Below are experts of layer 3 (counted from 0) of a mixture-of-experts language model. Rows are named router (the router's row for the expert), gate (a neuron's input weights, with its number), up (a neuron's input weights, with its number) and show model dimensions 0-127. Each number is 200 + 20 x the weight over its row's rms, rounded and kept within 0 to 999.
After each expert's rows: "comes after" lists some tokens at least twice as common just before its tokens as in all text. This comes from a sample of Wikipedia text that the model never trained on. Tokens count by the router's weight.

# expert 17
router,242,169,213,195,211,234,195,199,178,216,228,195,213,169,184,236,244,201,179,170,179,205,186,211,215,207,187,218,189,192,215,179,196,217,185,207,186,200,213,196,202,176,178,187,237,213,226,227,170,177,215,236,198,174,225,220,216,186,207,186,211,177,212,172,223,194,191,176,222,187,193,203,203,189,178,203,213,211,226,216,204,185,202,223,176,204,220,214,212,224,220,225,210,203,218,214,204,225,215,159,166,204,158,245,205,217,222,182,167,198,206,222,202,250,198,214,211,181,221,173,190,175,194,203,226,219,188,212
gate0,207,170,175,202,180,230,193,192,176,219,169,210,219,198,219,202,183,197,219,193,202,188,201,237,182,175,188,200,214,199,213,192,161,198,175,186,227,204,202,192,216,209,212,180,221,206,215,201,171,211,227,216,218,191,211,189,202,193,210,197,194,204,232,166,221,189,181,186,233,242,186,205,189,196,184,189,254,222,208,172,231,222,181,224,203,192,220,172,187,204,231,224,201,177,228,227,217,231,204,202,196,187,180,249,191,213,202,151,207,233,202,213,205,194,191,258,194,213,172,177,200,202,203,183,166,203,228,212
up0,223,198,191,234,243,204,200,231,186,201,176,220,152,228,179,204,204,198,193,219,212,230,186,215,181,187,188,188,198,193,204,206,188,196,199,191,200,216,230,197,199,174,209,215,194,206,183,179,171,219,207,214,201,179,203,158,214,214,161,216,193,188,236,194,219,204,180,225,199,177,202,194,206,188,188,190,204,193,204,156,192,170,227,192,239,181,209,183,220,186,190,187,191,152,210,215,230,244,208,235,212,175,170,246,208,193,184,216,227,227,190,214,199,214,170,179,171,210,209,191,199,188,253,190,211,182,211,208
gate1,181,230,242,179,200,226,225,211,216,216,245,210,210,173,200,201,222,181,207,170,196,205,161,203,181,156,167,201,196,202,171,175,188,192,170,218,202,186,201,189,211,194,191,204,191,173,175,196,203,195,209,217,227,195,182,204,199,212,177,220,160,211,179,224,196,196,203,185,223,195,175,199,155,227,215,193,190,160,175,210,205,195,194,181,209,179,209,193,204,188,231,194,209,241,194,228,198,203,219,161,184,158,196,193,215,201,231,176,191,173,222,198,216,238,220,202,193,197,198,184,199,186,226,215,192,187,256,178
up1,223,163,196,232,187,184,168,190,203,188,201,177,205,182,180,180,217,216,190,209,208,210,192,198,231,227,213,189,210,195,178,177,214,220,182,207,195,206,206,240,214,170,224,178,238,212,241,210,178,231,181,210,187,167,199,216,168,212,199,168,209,158,165,222,200,212,231,201,184,213,205,223,214,215,219,222,213,215,200,168,188,242,181,179,205,182,188,207,207,182,220,169,184,200,224,205,215,195,147,214,186,205,190,212,193,187,167,217,177,237,170,210,197,169,188,210,206,200,187,207,182,222,177,209,210,198,159,200
gate2,208,190,177,182,216,207,163,201,172,201,235,208,220,185,205,204,227,248,201,170,186,212,230,236,215,220,208,197,199,235,212,177,219,217,139,198,192,207,196,228,180,223,188,201,213,220,192,228,211,235,191,204,193,216,198,196,189,173,229,207,217,256,234,206,222,233,188,193,218,223,178,191,178,191,171,187,192,191,191,208,197,214,223,194,209,207,236,179,194,189,220,215,165,230,216,233,245,200,207,212,217,196,220,209,183,192,196,199,175,204,177,208,201,204,205,204,190,178,208,167,204,206,196,229,163,188,205,210
up2,196,229,194,200,182,179,180,210,229,212,214,196,184,175,208,194,196,169,210,174,220,196,188,197,145,211,206,227,253,218,205,204,217,198,180,195,173,208,202,197,177,211,216,202,184,231,166,210,191,185,195,177,204,191,245,172,222,179,177,193,166,185,215,235,189,205,195,238,173,210,201,232,196,178,233,200,169,205,213,195,216,207,229,236,207,193,203,170,183,210,214,208,203,194,232,200,233,180,224,191,174,223,230,198,202,203,215,183,214,236,245,197,208,204,207,166,194,217,189,215,212,225,188,172,207,186,172,199
gate3,179,152,203,217,193,199,220,182,186,194,223,215,173,207,175,241,192,201,226,203,187,205,197,200,207,228,154,181,194,226,161,187,222,202,179,203,225,198,211,216,181,219,210,196,250,222,215,173,201,182,205,220,211,203,230,219,189,197,226,196,191,214,200,155,195,199,161,223,169,185,209,185,167,187,189,173,205,199,197,187,198,210,206,199,208,225,176,177,211,203,235,174,157,187,196,203,212,203,209,196,208,179,189,212,199,187,227,159,204,224,203,233,241,222,218,229,198,223,215,190,200,221,202,208,213,179,230,166
up3,191,147,223,198,206,215,210,186,199,245,161,231,181,216,176,188,223,202,195,189,200,192,175,225,253,190,203,225,194,169,201,185,189,204,202,170,214,217,216,200,204,201,157,156,172,198,228,186,168,198,208,187,174,201,148,181,226,196,197,202,189,189,219,179,198,206,195,186,204,212,176,197,198,210,227,193,223,199,186,185,167,187,217,207,214,220,189,181,178,210,219,233,201,153,223,214,204,198,228,217,215,215,199,180,202,208,186,224,178,182,174,161,211,193,192,198,214,200,185,200,199,201,181,214,195,191,152,225
comes after: " ", "1", "2", "0", "9", "8"

# expert 13
router,197,221,200,211,205,191,217,223,195,213,228,216,183,177,196,209,189,212,189,172,187,217,188,219,190,207,161,225,165,190,161,184,187,199,202,171,196,161,177,177,188,225,195,190,221,173,242,190,224,231,215,204,219,208,184,188,204,188,211,187,217,172,188,218,219,208,185,192,223,213,186,195,190,156,173,198,169,214,222,203,205,170,232,192,212,157,193,219,206,227,247,209,204,197,231,182,177,176,235,215,217,206,207,202,196,216,203,174,226,199,167,229,228,171,204,218,223,215,165,212,218,202,198,222,242,200,201,207
gate11,225,203,189,196,193,190,197,201,185,189,207,219,154,200,210,212,217,182,198,213,180,209,202,203,176,227,183,188,184,233,178,176,235,216,188,191,201,205,216,218,200,220,190,170,203,192,208,233,219,240,210,214,187,209,166,204,167,176,210,169,182,184,210,216,214,221,168,190,238,249,186,181,184,225,192,199,208,218,198,229,220,221,204,235,189,209,200,197,211,176,208,190,160,218,204,190,210,209,177,174,188,206,214,215,180,215,229,150,217,222,174,194,214,216,188,210,218,193,211,172,160,224,178,250,229,221,204,212
up11,231,166,201,184,226,211,199,193,193,230,178,200,221,151,196,206,209,199,203,184,241,206,194,131,217,191,173,207,186,192,162,192,186,181,213,199,193,178,193,200,242,211,196,210,215,177,222,202,223,208,224,235,181,184,207,217,208,226,187,157,195,205,211,235,217,198,214,215,193,169,243,215,207,175,203,205,194,196,211,232,220,176,211,188,196,198,184,218,191,216,220,205,208,191,190,175,219,207,202,205,229,190,184,209,208,196,226,241,158,204,176,210,206,202,197,156,225,195,165,214,182,221,176,198,216,200,218,186
gate12,202,191,174,208,232,189,178,180,201,246,206,199,174,203,201,240,160,194,193,191,186,170,209,231,172,205,153,222,191,202,199,217,210,187,197,207,188,206,226,177,181,213,185,205,244,176,168,199,221,237,196,171,201,211,195,211,180,203,227,200,202,215,194,182,169,220,190,207,226,210,216,210,224,164,207,194,204,208,207,218,175,231,213,221,149,205,181,218,200,166,199,176,181,217,218,225,204,199,221,169,194,199,181,225,177,194,209,195,168,191,192,241,214,215,241,213,209,177,174,210,184,195,211,194,226,221,222,201
up12,231,199,204,194,195,200,215,231,212,217,167,163,189,184,245,172,171,193,162,220,195,207,164,216,196,199,213,216,171,184,232,200,190,208,171,211,196,229,197,180,145,212,196,206,189,198,184,186,183,226,200,209,173,199,200,195,229,207,213,200,172,215,211,194,207,187,149,214,215,228,182,200,189,212,190,219,191,209,183,227,176,206,226,187,167,178,188,228,192,199,213,223,180,210,204,242,202,214,217,213,239,187,240,179,195,215,228,230,214,195,198,206,195,239,194,189,198,194,246,178,207,205,200,207,188,198,234,186
gate13,204,187,205,211,188,188,197,219,209,208,194,210,167,192,185,166,223,194,231,143,189,176,212,213,194,178,227,226,191,211,166,152,190,190,181,196,194,193,217,208,210,225,196,215,185,196,206,186,166,253,225,203,204,194,184,211,175,201,201,187,224,203,227,214,175,170,190,220,208,185,187,244,213,218,198,147,187,190,194,190,194,202,237,226,212,189,217,230,182,233,180,236,198,202,187,227,212,202,205,232,197,194,228,205,197,207,237,232,210,209,198,213,218,222,213,205,202,216,190,220,171,204,197,228,228,176,192,168
up13,203,193,233,196,194,165,204,202,204,187,221,193,207,188,195,160,208,173,166,168,208,195,210,214,207,178,214,182,226,232,179,181,216,214,210,180,195,187,210,213,218,186,183,266,214,179,164,227,198,201,176,158,208,185,229,208,208,207,214,187,167,210,203,210,203,196,221,204,191,205,226,171,177,239,192,195,221,199,192,209,171,224,177,190,186,173,195,192,210,197,210,205,181,227,220,214,215,196,209,212,224,190,194,187,211,146,197,248,223,196,193,208,200,202,223,182,221,182,249,174,180,207,194,238,220,212,216,181
gate14,207,171,198,185,200,210,190,205,164,193,204,198,144,169,222,193,164,215,219,184,206,207,236,223,191,201,203,226,190,211,177,207,157,182,187,168,208,195,209,182,208,206,173,201,210,209,202,182,229,211,183,201,225,223,186,176,217,207,187,199,198,219,205,231,197,188,173,200,227,212,197,200,205,178,153,174,158,174,221,198,224,200,222,198,192,183,195,192,204,221,219,225,195,165,196,200,231,195,198,186,192,206,197,180,211,235,227,196,165,227,168,244,189,232,160,214,193,172,201,207,221,197,214,202,194,168,237,178
up14,201,189,222,212,211,214,191,160,181,179,194,218,220,214,206,245,193,202,229,187,175,203,176,231,204,209,166,192,262,188,207,204,220,151,168,205,190,221,176,209,209,208,218,207,190,171,222,201,199,188,182,164,197,217,216,204,200,198,216,203,212,201,207,185,233,175,162,192,182,220,176,202,203,208,194,199,222,220,212,226,168,233,163,165,215,211,175,161,216,214,185,227,220,176,218,210,201,227,190,199,174,178,195,207,195,176,193,186,220,177,185,216,205,205,202,179,191,208,200,200,212,175,208,190,164,168,207,234
comes after: " ", "2", " (", " he", " who", " University"

# expert 10
router,190,218,179,206,209,190,234,182,200,181,175,196,181,209,199,199,192,206,202,200,199,193,194,190,193,208,186,162,194,203,200,178,167,187,190,164,204,210,200,230,203,211,224,178,148,176,197,183,164,179,195,177,197,214,191,191,203,218,223,212,187,253,185,228,195,199,217,223,194,192,215,194,220,219,201,181,150,167,171,183,198,216,173,215,221,207,181,199,206,198,235,169,201,210,205,271,179,209,221,185,203,175,205,195,198,184,197,208,243,205,224,198,218,180,186,195,208,159,229,164,211,186,183,179,199,171,184,181
gate2,233,130,179,207,201,160,187,192,209,178,240,213,202,162,183,192,182,210,239,215,206,226,182,177,181,222,202,210,189,208,200,212,177,170,175,198,195,202,204,178,213,212,187,171,202,213,210,224,166,190,212,207,201,192,222,202,204,222,205,233,191,215,167,179,202,191,190,222,227,196,178,185,191,199,180,193,221,185,196,230,201,211,201,222,206,196,166,197,214,195,198,248,171,192,207,219,212,168,216,193,195,198,188,189,229,213,193,211,200,220,191,218,185,178,172,234,177,186,231,227,180,179,188,226,188,161,197,162
up2,215,165,231,186,182,191,191,170,152,226,164,183,220,213,226,188,187,203,194,196,228,220,186,208,204,248,199,194,200,204,198,240,191,215,195,195,241,244,196,173,208,191,190,188,179,152,192,209,174,204,178,200,195,204,185,221,191,174,213,173,200,193,249,203,216,177,171,214,200,201,252,208,167,208,188,213,216,196,205,204,214,207,223,235,203,201,205,204,211,210,200,207,221,214,224,184,205,165,213,199,214,184,227,218,194,214,208,204,218,235,212,243,194,174,212,226,218,205,201,228,194,198,211,200,195,163,210,216
gate3,191,215,190,187,192,217,199,180,203,196,207,216,195,203,200,176,189,171,191,206,200,165,177,180,158,198,206,203,205,216,183,198,199,198,195,179,260,213,179,178,187,214,181,206,209,196,200,186,172,214,219,142,227,220,192,209,191,200,219,195,157,231,209,235,180,181,212,184,210,181,186,184,204,193,197,214,224,176,229,204,213,189,199,255,207,213,194,192,240,232,209,221,155,197,229,218,162,180,175,202,190,173,190,202,193,197,213,208,209,194,195,169,203,247,191,200,198,167,191,173,202,175,209,181,198,181,160,214
up3,227,206,199,198,176,197,219,205,195,229,193,210,207,220,215,173,175,182,215,195,182,231,240,154,182,198,230,206,204,205,164,210,214,176,217,198,209,171,214,168,186,201,171,205,213,211,191,194,182,220,209,204,191,215,195,217,184,212,215,188,165,229,203,216,200,197,169,202,193,181,221,185,194,190,211,204,194,243,206,180,175,194,233,208,216,179,177,194,176,182,222,185,211,181,218,231,198,196,229,166,224,201,231,165,198,198,231,211,240,182,194,193,226,189,219,190,197,205,236,226,194,258,175,208,192,182,153,193
gate4,199,194,188,209,189,200,190,200,182,215,209,221,196,207,167,182,172,192,185,233,223,198,195,182,180,201,172,203,204,187,189,187,189,212,188,178,204,212,195,206,219,184,200,225,215,196,199,194,183,175,187,199,224,226,189,204,184,209,252,216,189,175,186,209,239,147,201,210,239,169,199,192,198,223,180,205,229,192,226,208,190,200,204,222,196,207,218,177,200,200,246,240,206,204,219,182,184,174,221,184,226,194,205,199,193,188,221,198,234,217,208,212,164,185,203,241,189,157,206,152,188,213,189,233,173,158,181,157
up4,199,228,213,239,207,194,210,207,213,224,241,176,180,165,197,212,202,192,214,189,143,213,228,168,218,188,205,183,236,191,214,176,217,161,204,218,197,224,179,223,263,217,192,209,220,157,217,188,213,209,203,199,217,194,203,215,200,189,205,205,193,191,223,187,196,226,212,226,190,192,218,216,198,162,237,227,177,187,203,196,213,181,210,200,162,194,218,175,218,229,200,197,195,177,198,219,217,227,201,181,165,219,221,213,179,204,177,191,193,177,184,184,179,204,175,211,210,223,187,193,207,213,192,191,224,243,190,215
gate5,176,181,180,214,203,204,217,177,227,226,212,206,164,202,185,213,214,214,186,225,209,219,212,201,174,211,217,218,217,218,183,211,189,215,181,160,218,183,218,211,192,188,183,206,170,180,195,187,190,219,248,172,226,239,181,212,157,234,185,260,168,193,204,210,183,195,205,175,209,193,198,195,205,211,229,211,186,194,221,215,169,211,193,210,187,179,226,189,203,164,188,192,212,163,199,217,211,201,209,181,156,164,184,179,172,207,206,196,195,203,183,179,207,232,205,204,193,168,187,208,166,168,173,195,225,181,210,197
up5,193,201,208,224,190,210,165,191,203,238,176,181,222,223,188,206,205,201,235,188,205,239,206,238,212,189,186,186,221,181,181,185,189,188,226,222,214,210,194,231,193,216,207,187,238,222,213,153,197,216,234,194,203,209,199,238,189,157,207,212,194,184,174,212,177,215,184,189,203,169,178,208,210,172,206,187,194,220,202,217,202,230,175,197,192,220,192,197,185,198,224,223,211,182,170,186,205,240,202,176,194,212,155,201,220,196,228,242,158,199,223,204,217,214,192,223,168,209,207,217,191,180,174,182,184,188,176,232
comes after: " the", "-", " and", ":", " a", " ("

# expert 11
router,198,177,186,207,199,191,185,196,234,204,221,236,188,171,185,185,232,222,175,185,183,225,193,214,199,204,162,197,192,191,173,197,201,195,219,220,204,181,196,216,198,218,180,201,211,231,213,200,210,203,236,204,201,244,169,199,211,228,217,206,206,212,197,203,211,230,200,203,190,208,221,176,216,184,207,191,157,157,237,163,205,176,204,205,193,176,195,210,212,255,249,221,189,178,163,215,182,194,206,189,184,235,181,250,191,229,213,188,198,200,185,207,197,170,166,172,199,180,191,181,174,219,209,206,200,219,184,209
gate0,211,189,183,204,168,191,203,208,221,200,183,219,228,177,169,210,228,191,203,213,169,192,201,213,188,191,174,149,192,226,182,184,234,182,201,225,243,184,209,219,206,192,212,185,223,199,179,216,205,213,225,236,235,197,216,201,227,247,203,203,203,231,187,182,180,198,207,206,237,209,180,189,218,183,217,197,164,164,198,202,190,181,192,185,215,206,181,205,184,216,237,188,200,169,173,246,200,180,183,219,209,199,162,189,163,231,207,193,175,235,184,185,184,193,200,174,170,184,188,203,194,226,215,198,200,185,212,180
up0,186,174,205,178,200,178,177,177,190,223,191,197,194,194,219,199,194,177,229,168,213,240,186,175,171,184,215,196,256,205,174,246,225,213,234,215,184,216,220,202,192,174,179,185,184,184,229,241,177,198,184,175,230,193,202,225,183,194,161,209,176,190,220,201,194,197,214,218,204,200,223,164,185,210,193,213,196,177,203,224,191,203,216,218,172,186,202,181,236,189,195,215,169,190,204,181,218,204,185,212,189,198,181,197,196,233,204,207,218,211,225,197,223,183,195,185,205,200,199,164,197,195,203,211,244,146,217,232
gate1,200,132,213,169,210,222,228,182,204,226,193,207,176,155,183,172,203,232,186,206,206,202,194,205,207,201,152,194,200,196,179,174,226,147,170,211,206,203,194,229,200,203,184,177,192,227,191,217,197,212,194,217,183,186,196,219,217,206,192,230,203,197,223,219,203,169,182,192,235,195,223,212,148,203,193,190,208,212,198,191,163,174,217,211,205,184,202,161,215,194,237,231,221,213,223,214,189,188,212,174,192,198,214,191,217,194,187,206,177,230,209,225,189,182,217,216,198,196,159,172,189,212,184,177,197,207,211,196
up1,213,189,180,204,198,189,187,202,238,195,231,191,214,178,186,205,194,198,227,190,177,184,154,223,223,188,176,183,248,180,212,225,199,201,196,192,149,188,200,189,206,195,190,208,202,218,223,197,183,192,191,171,217,206,218,215,193,210,199,176,198,205,211,215,194,207,224,238,188,181,205,223,198,175,210,190,181,184,171,222,216,194,203,216,163,198,201,231,225,175,176,162,202,197,213,188,220,184,201,236,196,170,205,229,220,201,145,219,185,227,203,197,195,185,205,224,152,244,172,181,198,210,218,162,207,229,193,183
gate2,214,233,220,208,189,194,198,184,207,213,197,200,204,172,165,240,206,185,217,179,172,221,225,174,191,201,189,175,226,201,197,185,205,201,188,208,206,179,180,216,180,215,186,162,204,178,192,215,236,246,213,178,198,204,207,186,216,206,181,211,194,195,218,227,198,179,240,204,214,191,217,217,211,176,228,198,210,162,222,178,186,197,216,170,222,193,215,183,205,204,233,200,174,200,219,229,216,191,166,169,186,222,217,189,211,212,197,205,174,157,167,239,219,197,199,191,204,185,141,178,177,186,182,237,220,179,213,202
up2,231,190,191,205,185,199,188,204,200,185,194,235,192,180,181,150,215,181,216,222,173,182,219,209,210,207,197,193,209,206,163,199,206,205,221,206,194,190,206,187,213,216,163,198,207,209,208,195,204,225,190,192,212,210,205,232,201,133,232,207,217,206,213,189,206,224,229,218,192,194,197,236,269,182,205,217,179,206,206,169,186,206,203,163,213,202,210,173,211,219,181,187,211,213,172,167,243,238,220,201,204,232,218,217,179,181,194,211,183,217,196,200,227,166,197,209,206,181,204,214,172,214,213,239,167,185,204,198
gate3,180,211,195,189,216,201,199,179,206,164,208,243,188,189,202,166,217,208,207,206,188,215,206,189,166,182,172,174,186,187,192,196,241,218,209,219,197,172,195,208,172,185,229,169,180,243,189,207,236,195,240,185,205,185,235,184,244,203,180,203,212,213,192,195,197,214,186,160,195,207,238,193,228,194,188,178,196,189,215,210,157,186,195,210,215,202,248,185,190,197,209,175,201,210,196,231,217,210,194,214,199,201,226,187,164,231,219,172,218,202,211,204,218,173,209,186,191,190,184,177,150,213,223,214,217,230,205,181
up3,162,244,219,196,200,235,208,201,206,189,239,194,190,188,172,200,210,216,211,223,200,217,176,215,161,185,208,181,218,181,197,196,199,205,213,161,183,218,224,192,213,199,204,187,188,198,156,213,185,225,198,171,205,196,157,221,192,187,211,227,175,177,180,207,219,217,216,189,226,195,228,198,257,208,215,247,215,237,205,205,197,200,222,210,207,196,213,219,191,228,170,202,193,202,242,189,208,190,182,190,182,205,248,226,218,197,227,221,210,209,190,218,182,215,170,199,185,206,188,197,222,188,216,187,190,170,193,163
comes after: " ", "1", "2", " (", "9", "–"

# expert 5
router,236,199,206,223,190,160,204,202,205,196,166,197,165,194,195,196,200,211,209,174,210,206,211,193,195,211,213,207,191,192,179,193,178,203,216,212,211,196,195,223,192,209,215,178,185,180,169,171,217,191,171,182,196,204,204,193,224,245,197,203,213,271,172,225,159,211,196,202,190,202,191,175,207,152,183,201,179,177,172,184,219,167,189,213,240,212,180,206,207,185,212,195,185,215,209,202,201,217,233,184,204,182,200,220,186,218,208,205,243,211,231,189,207,179,210,195,221,187,219,143,213,189,210,164,190,173,177,166
gate2,209,190,187,184,196,222,191,168,173,156,219,192,154,162,178,181,214,197,215,191,192,185,218,220,205,164,162,184,211,208,201,202,204,200,199,200,207,201,227,205,196,237,226,163,218,196,171,215,185,232,222,200,171,209,210,202,217,239,199,196,214,246,195,215,216,199,167,211,174,228,170,194,177,189,212,184,209,204,164,222,212,208,194,215,235,229,228,219,185,155,176,212,169,197,208,211,205,223,197,171,194,189,212,199,169,214,196,181,234,214,204,208,188,185,196,222,212,175,212,212,229,185,219,188,213,189,190,227
up2,190,203,194,214,185,212,190,229,201,167,180,210,204,199,165,203,212,227,210,218,187,202,181,198,227,210,211,179,203,224,209,225,196,205,186,156,173,244,235,210,194,211,211,165,237,225,201,226,202,195,216,196,188,171,168,171,192,187,203,182,186,201,215,207,191,197,190,246,218,186,163,229,182,178,210,221,192,210,178,173,198,137,183,203,156,179,203,202,213,192,227,188,177,217,212,203,222,242,173,201,190,214,186,199,193,203,243,198,166,176,177,204,199,205,189,192,178,185,203,218,196,203,209,215,224,174,213,183
gate3,211,192,231,200,227,168,194,178,206,202,184,214,179,192,224,168,210,189,187,184,228,218,213,226,187,181,155,189,211,195,226,181,203,198,205,208,219,185,220,161,221,241,222,176,186,251,179,194,181,183,212,196,198,174,230,217,217,198,200,195,204,229,221,228,221,191,212,205,177,232,205,213,214,167,203,192,186,179,185,213,168,211,187,183,204,208,212,203,186,168,204,215,193,208,190,206,205,199,191,199,208,186,240,203,205,122,206,194,190,175,178,217,162,201,202,225,230,210,217,207,189,180,214,219,163,219,181,184
up3,228,183,230,191,209,188,236,183,179,187,237,219,180,234,202,206,214,201,201,216,211,194,212,243,214,184,201,184,175,181,224,177,210,182,231,217,212,216,206,202,242,191,189,207,218,183,177,163,184,205,179,176,218,194,221,241,189,216,206,226,211,203,162,196,218,219,162,230,194,196,212,197,199,184,220,206,186,206,206,199,190,240,199,229,227,220,181,185,212,180,165,215,176,159,186,156,193,205,192,213,177,203,230,207,201,242,191,198,204,222,235,189,178,198,205,172,199,205,227,179,231,197,211,195,198,194,203,229
gate4,243,181,197,222,180,181,166,195,207,204,180,194,218,210,160,184,205,218,231,171,173,185,200,208,149,216,245,234,208,182,201,225,215,192,195,203,217,183,211,204,162,209,177,174,182,197,219,193,199,207,190,146,219,229,189,188,180,216,213,201,194,210,172,171,168,211,214,199,198,202,176,203,217,179,216,235,201,221,190,201,237,193,191,213,231,188,172,211,221,204,199,202,210,172,177,201,175,237,183,205,198,208,216,186,212,194,194,187,209,223,192,251,218,228,221,221,215,201,179,219,209,180,208,204,178,184,188,224
up4,231,182,190,216,194,186,195,218,214,210,206,227,188,202,204,177,185,224,180,230,198,210,208,222,179,199,206,243,161,220,182,195,222,188,217,211,197,188,201,194,192,211,195,168,204,192,271,184,205,195,217,203,169,191,210,165,210,224,216,199,238,211,209,186,217,233,209,195,205,192,201,164,185,199,189,172,215,186,214,184,175,210,211,225,175,190,203,210,227,211,185,178,184,220,200,214,181,193,252,200,188,169,220,189,204,164,192,222,248,204,203,206,199,218,221,193,248,174,201,213,158,192,206,205,203,234,182,174
gate5,231,201,180,197,197,184,205,198,198,217,186,186,176,205,187,200,180,206,188,212,203,181,211,199,160,216,164,191,200,204,204,193,176,179,169,180,181,222,206,174,213,220,218,218,200,212,215,185,209,156,241,163,173,193,199,190,192,170,222,201,184,162,171,202,215,205,188,222,208,185,162,202,214,214,224,180,172,204,207,185,212,167,183,226,216,183,184,206,215,214,181,214,192,233,161,196,194,230,164,181,186,199,149,237,141,212,178,219,212,175,183,188,179,217,200,220,182,193,193,171,198,211,205,218,209,191,208,224
up5,174,171,181,214,184,190,244,227,177,180,202,192,177,183,196,193,247,215,203,172,185,195,166,232,201,190,220,211,190,225,217,184,135,163,187,225,186,203,197,181,239,187,215,193,208,199,222,195,219,196,215,193,210,197,204,192,210,208,178,239,227,153,238,204,193,207,216,198,162,179,204,219,225,192,187,207,210,189,227,175,175,175,206,223,218,191,177,209,188,178,201,204,193,207,219,216,194,220,182,236,200,189,185,194,206,197,211,220,176,239,214,214,225,176,189,200,173,237,201,218,196,200,203,224,213,215,198,211
comes after: "\n", "-", ":", " \"", " by", "="

# expert 3
router,212,177,176,203,245,217,197,196,227,212,212,182,219,185,215,241,220,189,202,223,191,198,246,209,202,214,170,193,202,183,195,183,212,197,191,174,207,192,165,199,184,179,183,174,211,216,218,237,228,190,218,214,189,216,204,245,208,200,206,218,215,212,176,172,189,216,191,200,197,169,188,225,208,221,215,210,171,207,221,230,210,200,254,202,215,198,216,208,184,221,181,234,208,182,222,221,236,196,195,167,171,200,201,251,224,197,224,175,213,202,181,233,194,179,199,208,222,204,169,192,187,159,201,180,215,219,194,210
gate0,192,219,194,231,198,234,197,188,204,232,182,223,188,194,188,210,195,174,234,213,203,171,192,218,181,213,176,177,180,195,205,220,191,226,221,197,194,187,214,170,205,171,205,189,208,194,194,164,233,193,228,215,185,203,226,206,196,190,214,209,222,193,163,155,200,218,197,161,197,192,191,206,192,194,205,192,156,193,209,218,212,255,199,228,236,205,191,178,214,176,167,223,177,200,203,201,211,156,199,166,203,228,216,204,199,222,188,163,211,213,181,202,152,172,198,226,217,208,178,218,203,190,243,181,186,194,191,212
up0,191,217,202,204,169,172,201,163,222,193,174,164,183,243,206,139,187,196,203,200,159,210,192,212,218,176,208,196,188,181,208,226,219,186,190,225,185,206,200,182,213,173,204,189,209,213,209,201,228,180,223,211,204,195,159,182,176,165,183,204,193,203,201,219,208,170,195,214,205,217,211,235,257,192,219,195,184,181,208,201,185,217,206,211,198,225,222,180,186,213,177,171,154,184,201,207,201,194,223,187,201,157,257,180,185,206,208,207,181,180,220,194,200,220,183,220,212,224,211,201,185,193,208,172,186,221,193,210
gate1,213,175,212,173,208,226,199,186,217,253,226,219,194,188,226,206,226,177,194,211,218,170,197,212,185,199,180,168,195,198,213,180,166,178,231,217,185,177,214,166,190,194,186,228,236,220,205,203,225,234,207,185,183,211,212,204,184,186,201,192,203,188,191,168,183,196,184,184,233,172,199,220,184,204,192,191,155,184,215,180,188,181,218,201,195,204,184,181,226,183,201,221,202,207,167,245,217,225,221,163,215,198,226,236,222,211,186,208,187,194,169,219,218,198,229,243,207,216,190,216,215,205,198,213,181,237,224,200
up1,211,196,145,203,241,213,200,202,144,197,195,192,210,210,215,208,187,198,213,201,196,168,214,199,184,202,225,216,182,227,240,198,192,156,214,193,175,186,199,204,200,192,196,182,213,190,209,221,188,189,206,209,174,208,190,170,190,180,158,208,197,193,199,223,175,195,193,196,203,182,154,190,212,206,184,195,185,106,193,176,205,190,225,212,197,206,206,203,208,196,206,197,182,191,200,185,198,176,215,197,212,181,219,145,199,168,222,195,193,208,236,205,196,194,197,215,185,218,180,209,184,178,214,171,169,179,198,215
gate2,219,179,201,202,184,221,169,192,243,182,205,199,198,188,214,225,183,200,209,243,188,186,202,202,164,199,165,219,180,190,189,199,174,189,203,188,199,179,200,217,157,179,216,188,234,221,191,221,197,222,220,188,234,198,213,168,187,172,205,177,178,220,219,213,173,183,201,212,188,185,178,222,159,203,208,210,177,230,187,187,220,217,224,168,239,207,224,196,214,223,193,192,202,226,183,204,192,216,170,180,226,229,193,230,202,229,188,210,205,204,192,225,206,182,204,205,166,199,216,205,171,187,206,212,244,220,235,157
up2,233,228,198,213,193,203,198,174,188,180,204,199,208,210,208,209,223,185,186,163,215,214,206,175,215,193,213,191,199,218,261,156,192,223,186,225,199,187,187,195,190,232,204,174,198,175,158,185,209,193,187,197,166,173,184,168,174,162,200,173,231,179,213,174,207,187,180,212,192,204,206,189,196,188,175,205,227,192,211,180,191,213,217,183,188,195,197,169,208,184,186,177,169,212,183,214,188,195,196,167,207,208,170,143,195,195,186,216,213,190,220,214,168,233,226,218,237,183,209,218,216,208,195,160,171,199,186,199
gate3,206,171,180,225,236,184,182,208,193,200,172,184,201,180,174,215,214,171,199,216,209,167,199,202,244,200,157,198,169,224,187,189,216,169,179,199,218,177,189,205,198,174,230,199,220,201,192,221,226,218,208,237,186,238,197,170,204,204,200,198,241,191,182,179,201,187,205,203,195,190,179,221,150,217,184,224,191,188,212,208,164,206,217,192,205,184,212,192,189,213,186,227,227,207,181,216,209,240,195,215,215,195,237,190,176,197,231,174,181,210,207,238,201,218,185,212,184,167,216,154,204,172,187,197,194,227,213,202
up3,190,174,174,225,204,219,200,195,211,179,205,201,215,222,205,181,174,202,182,203,203,225,182,236,190,205,205,215,219,215,202,215,225,194,163,163,187,199,195,212,173,167,237,240,201,195,210,200,204,199,206,196,194,198,191,193,197,185,182,187,224,200,185,199,197,203,197,223,208,163,228,169,238,144,213,197,233,197,188,168,207,208,206,173,206,211,204,150,239,172,204,156,206,171,171,219,213,185,213,193,232,224,184,215,219,214,202,195,184,156,226,220,173,192,199,180,171,203,196,180,239,191,204,195,228,203,208,202
comes after: " ", "1", "9", "–", "|", " September"